{"moe_layers": [0, 1, 2, 3, 4, 5, 6, 7, 8, 9, 10, 11, 12, 13, 14], "routed_scale": 1.27, "balance_bias": false, "num_attention_heads": 6, "vocab_size": 32000, "norm": "rmsnorm", "init_std_up": 0.0609, "beta1": 0.95, "schedule": "wsd", "decay_shape": "linear", "doc_mask": true, "z_loss": 1e-05, "train_tokens": 588400000}
Below are experts of layer 5 (counted from 0) of a mixture-of-experts language model. Rows are named router (the router's row for the expert), down (a neuron's output weights, with its number) and show model dimensions 0-63. Each number is 500 + 40 x the weight over its row's rms, rounded and kept within 0 to 999. Numbers have three digits each.
After each expert's rows: "raises" lists some tokens whose logits its average output raises strongly, later layers aside. This comes from a sample of Wikipedia text that the model never trained on.

# expert 6
router:521553552504461561558489453511501526426506507497512534492521547461436490501467511502521452468475537463543483555481529509481452486519502439559483557499440535449472512530497496471551465589479527
down0:500508498475471539481493575579565451547389394462506540565512503481525447443497519529502479561503528529544472566540547408571549484493455485490457482518484508484483474568456496485511471530543456
down1:513457501544531506493491538540530494530442482509484446493436546510545557508451497586502465516530516552537512566460489478517500517493475510484564454513523514553613517524456521516445500407444547
down2:421495476525483523481583447521546491543538466481519503373479469542475517495512510497571428522496562526505526560473534555438531474546544468438494406486459534494568526417535504557566502447530535
down3:493460583449440492524588441515516444492486486458544453516499492489456517444497504475545477471539501499431471495541540445460461474513449529467463529489531561541541442578500477473468509511555484
down4:549502400478564518518529452521461507462528600514485554497485552502490564567489535496458548515442491428469412459510463542507530525527434493480489454475537545444465498528470534564508458496555556
down5:465513482575459465482460497518519565437530578503550500492505495472568512405488501474499518447499448571450442583562498545444464548475484531517459566548475443509507515543500524478474482481561502
down6:527482454469541505450490466474446534503503450547446526543510496494540524517526512492489455527397538494501471489487501511521455484445569541476446505456538518529469482502509583513566479532523451
down7:620525472466507459498514513478572503566454434513487463491448485496518445564482454464537514541540524483494634532476483463453509482489558530421542503469466440511445516477552459436563563533519483
down8:476478510462495397523520495510509545435477458442518478511557516466492497526489512518600470364455499511477515515556541433513533498505509509497550455455439502458405499536512465420512517473523489
down9:530527536500475533475520464521541499502425460510503439508495540515547562521446552548483434547496544520494501490487546461546518479580522547544502546540447502501503488502479435497551448554492508
down10:542528506514501541510511472431571535499430531563499517519567532460492498422417596483492510523402446432580468517455482547503465492536471526454524433473540535500504528479558547535515519482503448
down11:487503492515478601480478504544547535531414515493476496549526487492514489515490510487464545468477542537517494467466442430543464541479537487510458537526501492503438500595543548483542538470479522
down12:446456558446514526436501480497544464521441553449477519446431434538504512459484557428526531462463533443513585492457471503520566437497500412436498526593475543497463490523424456525467532541527467
down13:477482497572514471501502533510443386527553504548519447491501472534518495550493489514485516499584430482419573555472460498584470562507507509467553507516532553532420425446517472555489416531535525
down14:508577532524556521499512525483510495511559493512438478459444511515521470531518480550564465545528517468496595551558524510427509465479504474454507502549495454521505481454501479487518478519553479
raises: "|", "\n", " |", "=", "|---|---|", " However"

# expert 10
router:498470475488546583557514508551526541561590523501598503558453491526398447516562497536453489532417416457528425533498503590500442487518508476493534429514477461425559487483551475497547536463442534
down5:486472492539507432559481516512569497451511503477500474456573534572520472509406555522589498560511503527501508488510543541497566481459445475560563487493489410501508427537493485573508510532536501
down6:468478541467485538527512569503489526500483513483583549488441450529487495495577525520512471488487523499520440467544484545501468479508464488532505518599430445505502475447433534464510518478535493
down7:476472475569400570487519553480482458402507498428485479514495502583439541507446519508518484529412537557488488544478485565463534566528568502522523457542485516538476539518563517614518473459511466
down8:489430553551487414504444549434499507473491529528465517471533515471449456488532478508523451496413475490568512479512540512486512481448485486450455461455488505474469473467480491489510458487434498
down9:556456521455506517469583513524499519459497409525491478565491436556530449469507526534506566554485485557461503533527427544472435500538426542467550477488484491539468557464531464471499442467434513
down10:536451435458538542534513504562468511465443457453528466524479425540466578539393517479559514512514558503487506487578488473483497552463451440464468468508470543492538542486547580563486527520502474
down11:575500549513490448483464514538471471466498504516567502533501451497572425457558501482534566492552472513465449509500472504495553521452595478547502491506531438549441508486483412426432473413474481
down12:503453485455498489526558513497464428548447554504506476470452469475509479500479559532534470543577477489496572474496520504455547441491543495481539468468511508467407458468546559475484421536572491
down13:533479546457525461480491487516514519488423513406523538616499429570446466427495501448537489442417532515485491434493436524466530510536484522508491492547462519573554563553503478473469508432487431
down14:563519538526391475545487502505485484463455492471502509475542540555553419469493472574501542435515484482526467464455544481475569552432580489489522519556400502392582540526501471519418416462505501
down15:479427493551517460518543507454514440491533529478561535510459522581470538457532560512445506500539465458473476454585574519467502462486592544526448533437462498530448395506443525462576490498491460
down16:440466501465394497455474443505495584514512514448486483517543465472473499538472468500502458551429453449447513481497452479476529481499524510547478521502546531553494489438505431411415521488506401
down17:558565530555501495483495468560514501492569504492431433487532564469459562522502487514477484558544494505503562533494435442463442447522465486529418543465515488480491563476538584490570603537468472
down18:565455523473483480478490480586519547537529503475488496520470426439491469499437460475470549516539544495515471507511495562523514510514539548480537487478490445442449519437530508512488512444519469
down19:520440479462497527512492552533558522479401485499471514491416492608475523545440547419492521505483570503530525515455458509490561554507502471518503497516502449470457498529465517532439505540516505
raises: " though", " although", " while", " if", " when", " as"

# expert 11
router:464439522534553481472471495434443498543442457459492467586490481517498511517489482501497535484501498524492485463485510427473497488563574526470544544438513516541483483536551572430419498511518463
down5:488487572462521452482450581554436518550496510482508599548542522497441545486523458469544544466407455523454499499545570497509431487417453519466467528499450537478489508522454441490539470459449507
down6:457608463561519470496500525502524541489517551477503466511481517427540516520457515546520504571510579494555512509506458501512433501544523465573529573462589509506471475520587445417491505527499502
down7:501521429438554538577475547506445474520440442511501572463483451477442538537554479578570508470660525556494554545530458524484470512448514427475487531478485493485484516552560534464509444516447533
down8:562441531508488613521466494500570533504476498513533451475521494519528496454478442538549467434474518530475542531550483541493544449535537494498417558581523470402489519491485475474479482576522478
down9:497490497492481509512534530497550590500527460566480538523470483436509545504441480458526476499526560522560573471451485462520472469516497585480446485553485567471468496463481482437484449537505520
down10:510520530514514530501553443531567487554520561552537502462484544549552530426399457509469486488494506458517435507470538506477481525522458519418493540555561472482483445415479484552542494551518538
down11:511499524515474451448511524450426564564505470553510439491544518498441475515432474489472515510433490468578528477533545513495492584519524559527446461506511496498534587491543498488553548492430517
down12:448532468465555512463470570499476525546526498530478507496453551568482449457472489555511468510380440526517525572443478480497459429487498474508501431526514517481480527515554587500592492429455447
down13:534478461485430475527553459538522552533544479450493547483501471550499515534522523483507549623579515470472584510516538553472513505524498475473493494461483467522527545494411519435466507508532509
down14:471473533452449539480431557546557556559547511508476478484494544527492521462559450431500545522511466504549515535490523474505465504464438529423446474506591511496419522537543470470498501449500514
down15:530519423512557527495538623490468512489552520485560530544455473540601509475548471551466524521493509574518464506588456400479456508549482444484469434552532475434509499469466464514545531516506553
down16:467546512469491523522482462546520519513524507491500544509519516533522525503511443438513472533381491500454523576449518476492455499390548524516496528553528494510534473433524450436530571483457582
down17:564547440504464511529538474517511454504490561496500487564482491482445556480506413515488431475465525518492521478467552496492444531467522528507471509509506523500507530422500454517577527470484467
down18:535585497410545461527500543548617507543499420540489486459536500442473479515518487433453496502452419462513526535507544470457560450494416548528520573489464477506514466481494489475548510506456489
down19:520450540447474455572465453473485510462497530544488465526519505457517477494494560469459536495430461521466447465490498455466483498476540570461519496528546481561440478512474451519454513507543432
raises: " (", ";", " —", "s", ".", " (1"

# expert 9
router:493550567445513526480583460548508506494453530479516506519491495502601511451459516490488474567571491529405519493478440485519528556487543480525496529572513469536450476480575548471519480479555578
down32:536479445484517532519475583499452498518457462457530520490525428488486463527544498425483461481524532511550490582482508490533476519427493486500474447533495465421449494493465431539515513565488516
down33:457514562510502503491503481514477579488577394475483529428537517580507450483521482536525484389542522546533449478487533452539505555564475484496451448517474558584466499475573447490522476437498470
down34:508493515550500478543488437490495429424446498488550398469589468443533508567513464584475481493490497487484509462507528499578540439451448514538538544521479482512484512519489507473454478523489526
down35:430503467486461495521449533491426522541521508485490452508540443512516465503523556541437509522475456513500537541494514447541553529454430552510442469537447489487410540515490467505507427462522508
down36:533518549478547539505492436509625550493535505438575515540470516560429512505476444493472497550400459441470555490432486530510490498459523523546526506470452470535519610491538501511520500539508486
down37:492573457487564515506477509478551507579536414509562507492514431486461433503498549527476541524548539556465529549497490473454508551451606506508405481469502519501398450524505477459464541473522459
down38:497463456522465516451459546493355553430448542481464504506526521447523535501464484483518539504569518509470403492498469507483519504462436467547489513489547508496497460490482498495473526483537491
down39:466542510562501452497576422551463450563465458501470540563532494481580510455486472545409536482534455442477498513412500489513519500484478552516504565492545517498523437521570463405482433478494458
down40:500534444526516530493541463491441533516496510448516496442502575520536497554513497524514489459505507448535499481444523522509491545513505466524504543573578511512501427498469541498471532448579510
down41:501527499540554463466462490517531515498451527532470454532471506583492507440501518446491510501456508449510501605482519548459567509461528458519507408500561548443471497477483497496473564526437514
down42:474575534461517510507603569509483489407435459495465522531476524474554460438468638473514555529496466552523495508458545553529494509509516512505475520471517511481442502497461475491568474493511507
down43:517461488540476443519510469513502455543527480468479422444482482447456510467435420518496472502480554554543469469585516560500546451490512514470473522496507539525427508467482517436525487520497449
down44:536491508483484476491515499472510493471536521509478422463556446498546616519498528503479525438571554502480480486504539429497552557487461468520478548461514545451453544521435518472504557516536560
down45:525462449499486464580457484466496472523443429480531540511485524539534471493517505511499508419491473471471442433480496511443580446513500544489524525451417519545575446480493492452487433464500494
down46:515509478459494503588430494502569533451474503453493457515537506522534560421547529503472545507525506480492589565529464517561428517584516490433442594459469510411548462514483532501562522455499484
raises: "mus", "rant", "^{2}"

# expert 12
router:498479473525458504503508490506521497475511444505496530562509489460534440515409532528502457461509514471424473585566473535517574565461468462541479446499545515480458532512500529411427509491467506
down0:526448540462534430500573487442496462595481417515536542568480492471517492415545490438442463451450494509472553479551515487445467507510551571565476565508483553502507490515503538489533445500465481
down1:449476564523486470493581472524427527455484445468473525544518463407535566454507533450510468487496491506547483513496475557497598494491444431540566563445429423549471558450479443412495534427511463
down2:480462483486559458451535492585455543520490525458474516511477574537525489520562540528469495499511513525454520558550484441474480504438458485494545425498468537478386443475497503436571537583547498
down3:531551483522487485566450562538502511518543557557529602524472484484494567523511544448507562506554528418435453490567415523501480425515487466555516464519543579421483490441442485566540503553510475
down4:522545430499507495530497458504393484444499551550501485529521524545438572474513521412455509488465538472487468484465528516412513444461566573415441492489510539519564463483473534442495449484464529
down5:529549462534487514473466483533463558512473457538504506489538540530508464470460454475508463427473496598505476480511509462478464495520492541497434490510492476518508450440533529447452492448530436
down6:518534567489472459487522427482500478546517447573511489509544510502485525510504498556511575498541494520465508558521480533559567475484522500495585416424525405411551553454534454473545559567491444
down7:494441472499420492483490509426416541488496535487518489468493390485490525493492487463621560484540498485479440541459506539533493506513516529516531496475531540530484475500564513466440499515536476
down8:510555486591499509458468499415463511543500501528473540531489507471402467486486500448502483509405489480530500522517520524469461437495474514550463405470461491515524527494427467516539488544457464
down9:556512405455502611462490507508532489508477504487578428566569512469500487502542496516531458498485521557581492481528505472526490500519486520437515397536530512522467476503497502547577581530488484
down10:489516499538502496492558513488513478498450594495511604563481459529587468521463549397451497503566551483559490551560530485424509475487555493478454472522514502487468436424506442552482530446486459
down11:503572441489528459519522537460538522476473533499496540444485523580481516561552462481463400498479459512486436537541489484479546463578449508534473494493510493513441418484451531439546557448547520
down12:482469519450476481432529512456440488531559560480491437500483523575538512482493487480462488512455550473524504506506496557510488497430436474523491509535499464489468527479515447515558514472564474
down13:523533519514503478460480421573562498560590575515564468573514465505493494473547513482491564510556545504541529483567468518435494534537489472488546491448470499524456455502455501519533527500456527
down14:516561476448558526493534521548560478553573487475486464503462462609497436511477466482561582529487485481518507491486477465533480477482442492518487534498581449504539434478489494514592548501488587
raises: " Other", " way", "\"", "\n", "\")"

# expert 20
router:564520438474538473492477557510518545490476573484543457519519577527485537515543462511483543503520544444575462501507510457481462392512499526452570611558526526482444502472495516566506492520477557
down5:535485529479544506493486524446481430502456376507535526505472506487495425450394472452500509515438493436423447448440488439540512529449473559486504386532528482456438500536435508470529516490491523
down6:516556526488448431446477452558443485581518558538502538496503559469514496584499464434509484492433461427546492463538532515504472505468509425438467596510470575548489520511543484526537505447468469
down7:494523472497510471488494459607495552442514491452482488420417487499459550452560523511429507499518510540549491491500498529558510491519457527530481479470466490556484508507461590454516456511508491
down8:456484506503511467494515403456546405485551499494480471498469514447526554507538538565522553510428485464487515572479457580489481377532537603533510405451499500531502516510553500585492488442478437
down9:565397459529512543431489542482482529491480474477506507507537506472542491503473537521480562548544440430590463492502525631563480485480456529498505464490528466439448446494478465519441428503568570
down10:433475490503477539504498486453539462533547432510477533514538456479508526511472487464518535399534487484502548525529504528510544426485540485414483570467495539525494576501572540488510544528520505
down11:471459490469482492512453474513447543426481506496494432503546459499446547512452521453498491516509488450481488509525493530517493572442512543487522466484499473490493526451408514573487492488491497
down12:527505453528520525501501554546392457513520504507517498512507504470571539456484471505453526509576534469493493605517531467557510479500511568454512539533482527488454530518465424528584535516500545
down13:433488522495479530542423584488359476510509444503528431553437412425570489531440546501481541463530546524480480518541510505568549494468493489524524504456430470504477506450470498503531450501559469
down14:471453489546536480514461492514424589522539512534549522415466462537465479516515473509492473469539524494465514511463533488540544520454529497468514516567537508458488471503498491496507446527465448
down15:502480532530464536491511454515488505440504499502490532419478440491488541481522461509479475479542480568451478390434526437425547526500526489535438531463496565555552515424597443523487490537561471
down16:446459558520479435516533546512484527518493472530498476506478505411487507477454527548509512557506437535489455510523552557445560449523458572530503514505479559488485497483441500541505523505522485
down17:524495522532514481501445566429500506503482453480492503454499564442521444525551506505531506552468459511520490508482500473503566473501463491557548516516539457525468519570518497548492581461483626
down18:543510460532488536539504468472518473454498522513573525464548523527411560509501601540564540498385450551475497516473494516450450451475494482473492493439509532551578505454532560493518499456434524
down19:563494489471528506497497493416424552500486474515481504552526410516454514492481543458511559543486517506606508495451523534440518426514483463477408472476486512488480490552529465455504478531536422
raises: "-", ".", " and", "s", " (", "–"

# expert 21
router:512546500455529529500514476518523432477532521532472453411467462544422547465551478510535564533477467541475482430481488425573523442479473521446468476555496466625490453521386526489566458527505511
down0:524491479499551534441552549521558472395562538439480484550498523525484494482466471519500495431563513534565522507519470521417461477509529519464562495553461467510443518444493478519518516504528528
down1:515519461559537510525495497453560518498507502556490503529489423508500477457569484557570451501494520487513493507464540497512391458477503482446510527477535512487534513431537535486527520563485505
down2:510504467573460440524502590464410487469480494542561475505511576502532504493509523532391492507567477515459523508420483450462488531494538496481503488544438526520503530469559419451497466448534489
down3:453549586462481519477462470568541462506481570473474556567471513514485466439487483515535414538507562519458498502435488398492551490542421443487477506567392482444536412501459493498451472524446512
down4:453522502478506519495463512476523554526497442510514447424477481493591437579544458472522534562550436503494500471493548539513560444507474500488489513518586465568529538569555470494477533579503553
down5:493455510489511551491483484499570523561479437448511464513497514529523480526450588578543464507477535512514462481490534485519419547521531510532459524517533529494513517444517510485563474498456457
down6:485473500411438409483500503608474449487477587452533487519528462528467476563493514555487417490530466520479491485497506558483517482532494543544454530527529455483482445501513475437483442460503498
down7:537515580446561559523572515529538556430567534481498521372455509469521462440555530501540547504437512484479473536442523591489495452496514477535474561563577594467546519510552534485529487553491494
down8:601537458488544468446533570526533454470477473538455482507493559515538402497552539475536499493527460515574559541476499428510464557474525526531530469515488474502498487483550540452578466491515537
down9:497559540503489530455530528533475483492568520560435520527424538439486536535592498487491519492484548517517489511496535485483521452516500489489534535529584451561497479539522477455494547481486558
down10:483571504503505544398476433507558455510507512472472521505519509503489459491524578464516478450462491512500557556439458505491491516499513541488531491572517525541473437477517459548451451483458458
down11:491540499538503520468548514578467490503508520514494506515445518523510440509502506541450595565492522503491535469465417511469431466377475537459503511495576513506478530483511512552474540491523570
down12:472543460530441512518498515485466475486489516456502570535520517518533456518464470450443526459482541516529541477485574493502488567478454516507551535538471497507450451462437509480500524466513560
down13:540533482552473567519506432505499535514448487564488430541460497471537441477489454513511497492497578495476462546431538441583436486461518544526531531537546438466479512492477510496469512540508454
down14:542483520519441434458503519517433417596506507471504499458471481455517465498424471462539519488477500542503493539401428461513535551548477562452582465497498557433541529468515430504555463466459456
raises: ":", ",", " –", ";"

# expert 17
router:423435515517487507523538433550440478467501511505505446522560465494555481524424488473519549488597540460492496497498459495529589544454500469549424598481568470537536465568439531519499484452520521
down0:529463458499473389543456429559502452473490474535524489443523465522551530516521516463555456452444469493442443536578538516513485500516489608494434473449498485429528526500528565523456544492473458
down1:470487579472569527475454470541520492476503543489492466549518494416437523489444530498532471523510455449529467501499534425577498419527492474518455537549484546515487480525498429489565500491475466
down2:579531528528433485427562471458477512431562452457494581450461507483424546513566472478506486463451497543488537517445547535538462547493502573456483515476463495477519482513542572496484566465471524
down3:581512509456458561471484543519448471527450464456502461472434505512533500540535543609528532537557454551583557538478472535517544477525499507528492580493487522485478562491559515520471491501489478
down4:522511452475501484511526544532434534520424484449500506447555595488444495473485522448455547460454488523498472530493521457570417524485503507462493544506481544536427528573489467498507492493466590
down5:519470444542521520546556509479490442583492484376577519473470534467492509551518498521488505471463607501524456598447487479469436474448473511479563486461551440526448468474515490488491536493504489
down6:464569481533504505497484571511506526528481584588486570405497459506553502491573472492476526586473547542568576508446521541513437502500489557423494537548525470539514477459558505541451521572469502
down7:485563485533493588548469467513454474518469483508557485486424517573598456527546423534482464489477484526508499480479508549445466510499547467482528494482476422460508493504496468525508503426541513
down8:469399501463531491555494521502483423398555423533537472461515459449486488492548538437458502416517507483513494460443459499525442432465447507469443516486452467508505444539493503489413505545466511
down9:470538465473433506488567471462492451462461471492459490484416494477608501471512384488496498518524509561549501499528536494524556599467563437587551537509443502546561453497527493470521491529513458
down10:559476435496474504475486429526579530476576584537470471558493536465421520548502506531535504530555401512444476559505527483515546447516404486527392559467496480574573492468496489473536490495516437
down11:445513487526437510520554487526523527547533467423473461465469548474544484424508544572541517520491520470522512485527571499581572522541543436494495524470522446528440518536423516582505439531517508
down12:542524529485479530520462516453529539550542505547455467486444480484416453525502411515542515490451505551486597443482512550504484474454473508489520488529552471478431541501465451474509517461453475
down13:537446476499474554531520461505458505519525479497519514480464463410554472513552519513493505533574557484423540481488511522504571544433500446480517500477466530535477530495493547493401520520535494
down14:460550461501512532513505460408569474542471531442491446517527457516478484484495497556546531481443421512495455472473512462530517536538474570497582563440497458531421541477466525417520463459522504
raises: ".", ",", " since", ";", " and", " from"

# expert 7
router:504493418546496484452524542494513470529563565530537477591490460577467447512524552501529545501536500438528529472542457526486421555473495510444478483578463552537532540468540534582591460469545475
down5:533534431486502512464475543512570503535524576532466515530481538501499520531495506453478550548457457487477516515545552568524445425514581543517527546457594517552534600472541495491507491529578496
down6:529532493478510498532521510523458519478513521497418658469505485550458522537440547521533522504511463490429484588520524539503501500502577487523471471455570468521455491469480456491504444436522518
down7:488546521484577525566527486551525448499461564544482537461486573442512536499558440495539493485502532421509466499468545490483485517479452532530459544493579488504455499443464513501454500496566483
down8:495537506506554521447499568507470509492502454485516567441426469475453535534450509562470477586489476571442526532510522494441481465509483543549456536523496501483461515511463500459498510506509515
down9:554601536495484517493546518497491487504542514436478469484510559518523427482557417587461465449505458474518534509442520487465518550537421465453532591543508507464583513415486481534484502517512490
down10:522554470488579471516483476465437424549461523538548454528468519574513477612529485484487539492434535554558522505493531476549447494494527457556492513569498525503440530498515507512470474463512548
down11:480431571489543461538438473518540531491588497519493553490503474544467492429552527444449449482497525497543487425509563513575466497518458501498459484498535588552495550509492523510528518483416492
down12:465522486523485463530532564476448473486483511508524460495465483481449421490535469463534470413529471508530482482494506488559422454423527554509533498518515538533520499536480463474546483542546398
down13:487435470514454524501532468494575490520569480517533528483443466522501542508585488525520453493481444548544512487542458528533561542581489539457505487527480485516486545442457502547436524508560410
down14:503467480510525461529513478491459502550488439556513453518522466502538510464438475507526537554462464433513514471522559463549595569453461467607491554455434569498453473507602466456531491474534561
down15:507465560466533524449529431522512492463433562514515441471535525455498533509537482523484450477489508564480559500511546506445488491590511441479509513575425468419479442566539472484426516516486460
down16:477476554497537502446491501518496495571471480471443543465528482498528496439524530453557531499440464522429497552486506494479475476537451493506539455423565490445454565473517533462448509483560530
down17:470516533517515538482496506554465495518487457413428515483516506437518472564509503576461403550453545525552506479427537469426482496508365518496442420473488484451526507509544453511475579478521513
down18:503506521468434428556561473472509502424532463468415471465459446399402494507526519488534508460434615512574531496532534469497519448545517506537567489508521502567460502512499525485382506473487534
down19:496477464533507509519493512496421546519502435499552580414433468457545506547459513464563495508487497524430533483481518485491515432432561511553527478471479519457491546487494505530595481489557491
raises: " the", "tro", "ding"

# expert 0
router:491646446500501520454406559476553497509510498529484498479451561444526507491501523528431466513544482480501539508533481497505468487539508440514498419526466464485503478440507451516474538489513524
down37:531524454492485434507509464445530469483523526495522545510511503503481539451438515527480571470463500487493503459521485565532508509521496476432500536438483494430557501531554512521500540459469473
down38:558465519489554466491565534432473443517462505540580432532513504505492463519529510422521530469469575516545529514529561493454538434438481513508479517466446483466489495506439451551500542508599566
down39:452549549532542550500489508487542503489583510537528481466487562582512503499496505551496467485522490475530488482565467447451491501457547550497540472484529491418497555474591505555563516520501547
down40:568512556472559508599429495404440482429504513503480448540522548541493498433457559515552462533540591563531523454494484453534470520560489514533449551521526508415555530509418554528527500435493469
down41:478502548515495504406421446553500490504485500539462488458407533511459499432507505513546464478515476495473553542475478423461489540519492485482471412542531453486491524525579497516531546571444506
down42:477547492456513494449496528495506488533427527492598460554504471569540556516477507497500531546508468575474481512446526563489466438465505482576489481499452507496465436530472577541494515473493397
down43:467447500492508429542506469546531435430442553470504586476432546489473550502464524495510531595441584521489570428586555484533464446467526502533569497482555500510422545503483493544504510509493493
down44:544482464542555544448549507501502519554546411449454486496482497491555521424511519496474460524635488534484437490489459408496529534473534531512485531509431467507466442511546525535568423400519523
down45:577552490439496452515510458500468479463481524453507512506500528468555490491491496472460479540453535474501508593528510444535561444494535524529522470533513539550522445451494569503508500476507472
down46:498532527515464459518521535510595475504536522416505540489486508525450544431502522460536538513480496504551509505489543507480475481544469552575531511506486516475475461498619533562471525423436495
down47:490453420408493503475543490512536519526505468560510457503469466489486448444468563535554522497523508430530530480538420546527481445548476441469519627464538470521611484462472453548531521466516516
down48:497527423557490533558470446553429479510493548500483439475494500466528455449472475504486527492481492501482522452491501539445434539474464552458514582498491521527453548517491512482476500427466487
down49:529469469450460496509532496525407513495499535478509528474592471494566531461479460529420489561566549485516509501475511529484395515466468514497446536515485453586503501546513524400425509448523449
down50:531500486538548478532502496516481418554449521472524479510511487407524426534498550483504475520533429543537489513515458547542507504443558543516532497561426510538528416458497494486483502481463450
down51:524464590474522491491455466473416447492496506451576538525517491547496536589575528472481500491528507449486402496506474528517543532396504496462509544434545515431451479520511453467472531533551496
raises: "ity", "ten", "ist", "ish", ".\"", "\"."

# expert 4
router:473575530472553485480431535476497449496494453471442477509531488552513491559504429503390423483505465474502434559511551416445499500504504506519565451523534541485521614509513532448467546452501470
down5:485486501465513540476570519507464520530538532438391486481522502463499450504444454432527488452468479482585542473489473468517459555530519449536559522496524451557474418488498553595505458478539476
down6:427537482519499421508531515521535528515571509471473603488457456458591517478487481585537438481571486557489498474521530466468495519495523519472496427484565433529564484496500499551565562499514529
down7:486475567482479565497511517454541504478589514521453533499492573490441534451512525490439636536521495423480569551530485483539457533463489521503437492508503429530465458507540473484512577520477511
down8:553542462456534534543449523486476469467474571511456519530497541512601438481457524516516461552540441495478462513444420463537490474522529564556578551514523497482461485553477524514596505531516502
down9:542500496534432499526468477420463450545489433472470483449521542493489480533473496504547479536481537439380408426507533495481507413581533507489563490512481503529504595508413475528493479490525495
down10:444530483474547515503433513599583560523503503493536509515504463505449477510485560519490448542516491438526488553581481504514511528525507496575559516570501475497468525571488527469467544469486448
down11:473508536614493489532468417526494538521479508519544473555489477477466535523473412482448489454509539505515505465563507527460525477558507542491494509497500569443424468505511517456479480507519377
down12:546552523478571564449429507497453497519437495536461448457481486518532453500554522509441528518426515539448545490542509471455434590474515471512466479549486530468501533453465608490516498497469512
down13:497524457488524504567459509503513477486511577449564482498518548522471549476518542384486440478503467467472573500446517448521501545518539513497515531484462508502525470521571539521480516526467512
down14:529434508588467455521534471474523426500564485494521607537500541528481546441475518451414560471458433528449476439540515516556513496432451505506507493458580501505457519527500436486480534575512456
down15:514450509500513548583516539482472532443484534430455460459464477566490520463475476499512512515545490585505499569485527495503518508501546570598471492546532497394605470456515523528493453468474522
down16:505515498530447560469517495520484578456522426464473600501492506501492590498474449466500449469499585490497486475490464469572526580489481543551462470513495510553497450583480500512542488563531511
down17:457541482563497537508501443562502472504488601499478565436505512490526507432493518472555506459582530475540391534522523515491490525502511500566470507547517430495451401432474431574550523497497508
down18:529492508490431495530459528452450537521536530550550499476475507528507483568590525532522508461520433422469491514474546453538445494498562503587453407587474473522471483501530537527436544473465539
down19:541459524529499519584537502469479482461512462514514492589552518521467469541517493497482452446544471493506497471492462493491405502506516534488523472515420571533496482478507581513576533453510460
raises: "liga", "vin", " Party", " parties", " candidate", " votes"

# expert 3
router:544499482559446480504521546481508519498458477488447529530460489443529546488485443500519541574522464532430535541527469466574527537560445499531490478503461460425540528515535480520514578548510479
down32:498481523554497446562500418505467483476508511491523487564489497502526485496486502511461501429514472523519527490531498538542518486502508524474580386498447524547501465541495454497508548439488462
down33:523566426428532523442498546509514530553505523503459508501554527538555511558459512567437520519498508531524477463529523530486511453518505557479534510478530558511485506461546485480537464507438483
down34:508504530449506496512517526507410442522506442493479509533526438495516561545434504486499539538527471523513502502495512519463524588437549475535462531559509471419516473472484518588458596473490572
down35:526510499461550496526537446525515483498499530543473509487478448521459496541465442450477459509529483493513510453437500507468467543462510506491463518534503463420495477507495509477510595441496483
down36:496488486568514455522518525500562499574506506496492481477475470454565505519534549515603483466549522586498526472547455477414518439543573500460494457467547488520527508504483542511518580468521535
down37:528502541473452520555415500442517509482474430529519442501465469430467480500492559445530478493544468451487483548533398529639469487510466498527550491562446520507537510512452440485463534507475479
down38:526532489459558472512500444509515524526507504495474520521516560549434514560559489500590486567502505516571475514486532476527466435495481509541559539482503448473575528488518431416533507525468536
down39:502468481512455560477510576504484488454546509481493553452524421491441486554533546516618510475462525512460557500516529584558433519425526515489507482510422460464565506531533500479413506560548460
down40:487597434490523488583512476493524446535541455451582530545560504520464480581572475461499522475578465516499553477452487469517470485504537454522596550516468465514456528488495502565484516494513487
down41:487435524512471464541472495532517514437536482597537554515496443472508509496440489520463477450509429469426517487504509503533574401497523535541495555427430507507482549475454485471535504485488443
down42:514550547461527467490509557576531485478531491477570557529474524487499480503504414474493454456413547494506391444491476422475531465449536484456577523524469500545392515477480441478545525505538479
down43:446423513472454509494436471487468481490456489517503427498500513490592514558556455449531408450560459549484509548471533488491474451490434444564510503490501531539492509513538478508398537482573535
down44:429478481436487465513489493531464532499467464468464472471375451415541485462506533518488443475511525551527517486519504534507577521498440509445480532420462498522437536538593489472448520514558541
down45:516446455459475577512443417545491511523459503543507531423458503515461522475500479506515461557553439501495477495434555513465537504552432526495558499531507502461468515453466480446559521545485598
down46:550541480454548469491530554580521394469509545489498506539507504541489429482506555556449546482491534482554497538560482454499479471494485427556430453599489452527471474461509450503487528468432454
raises: "use", "way", "ries", " Career"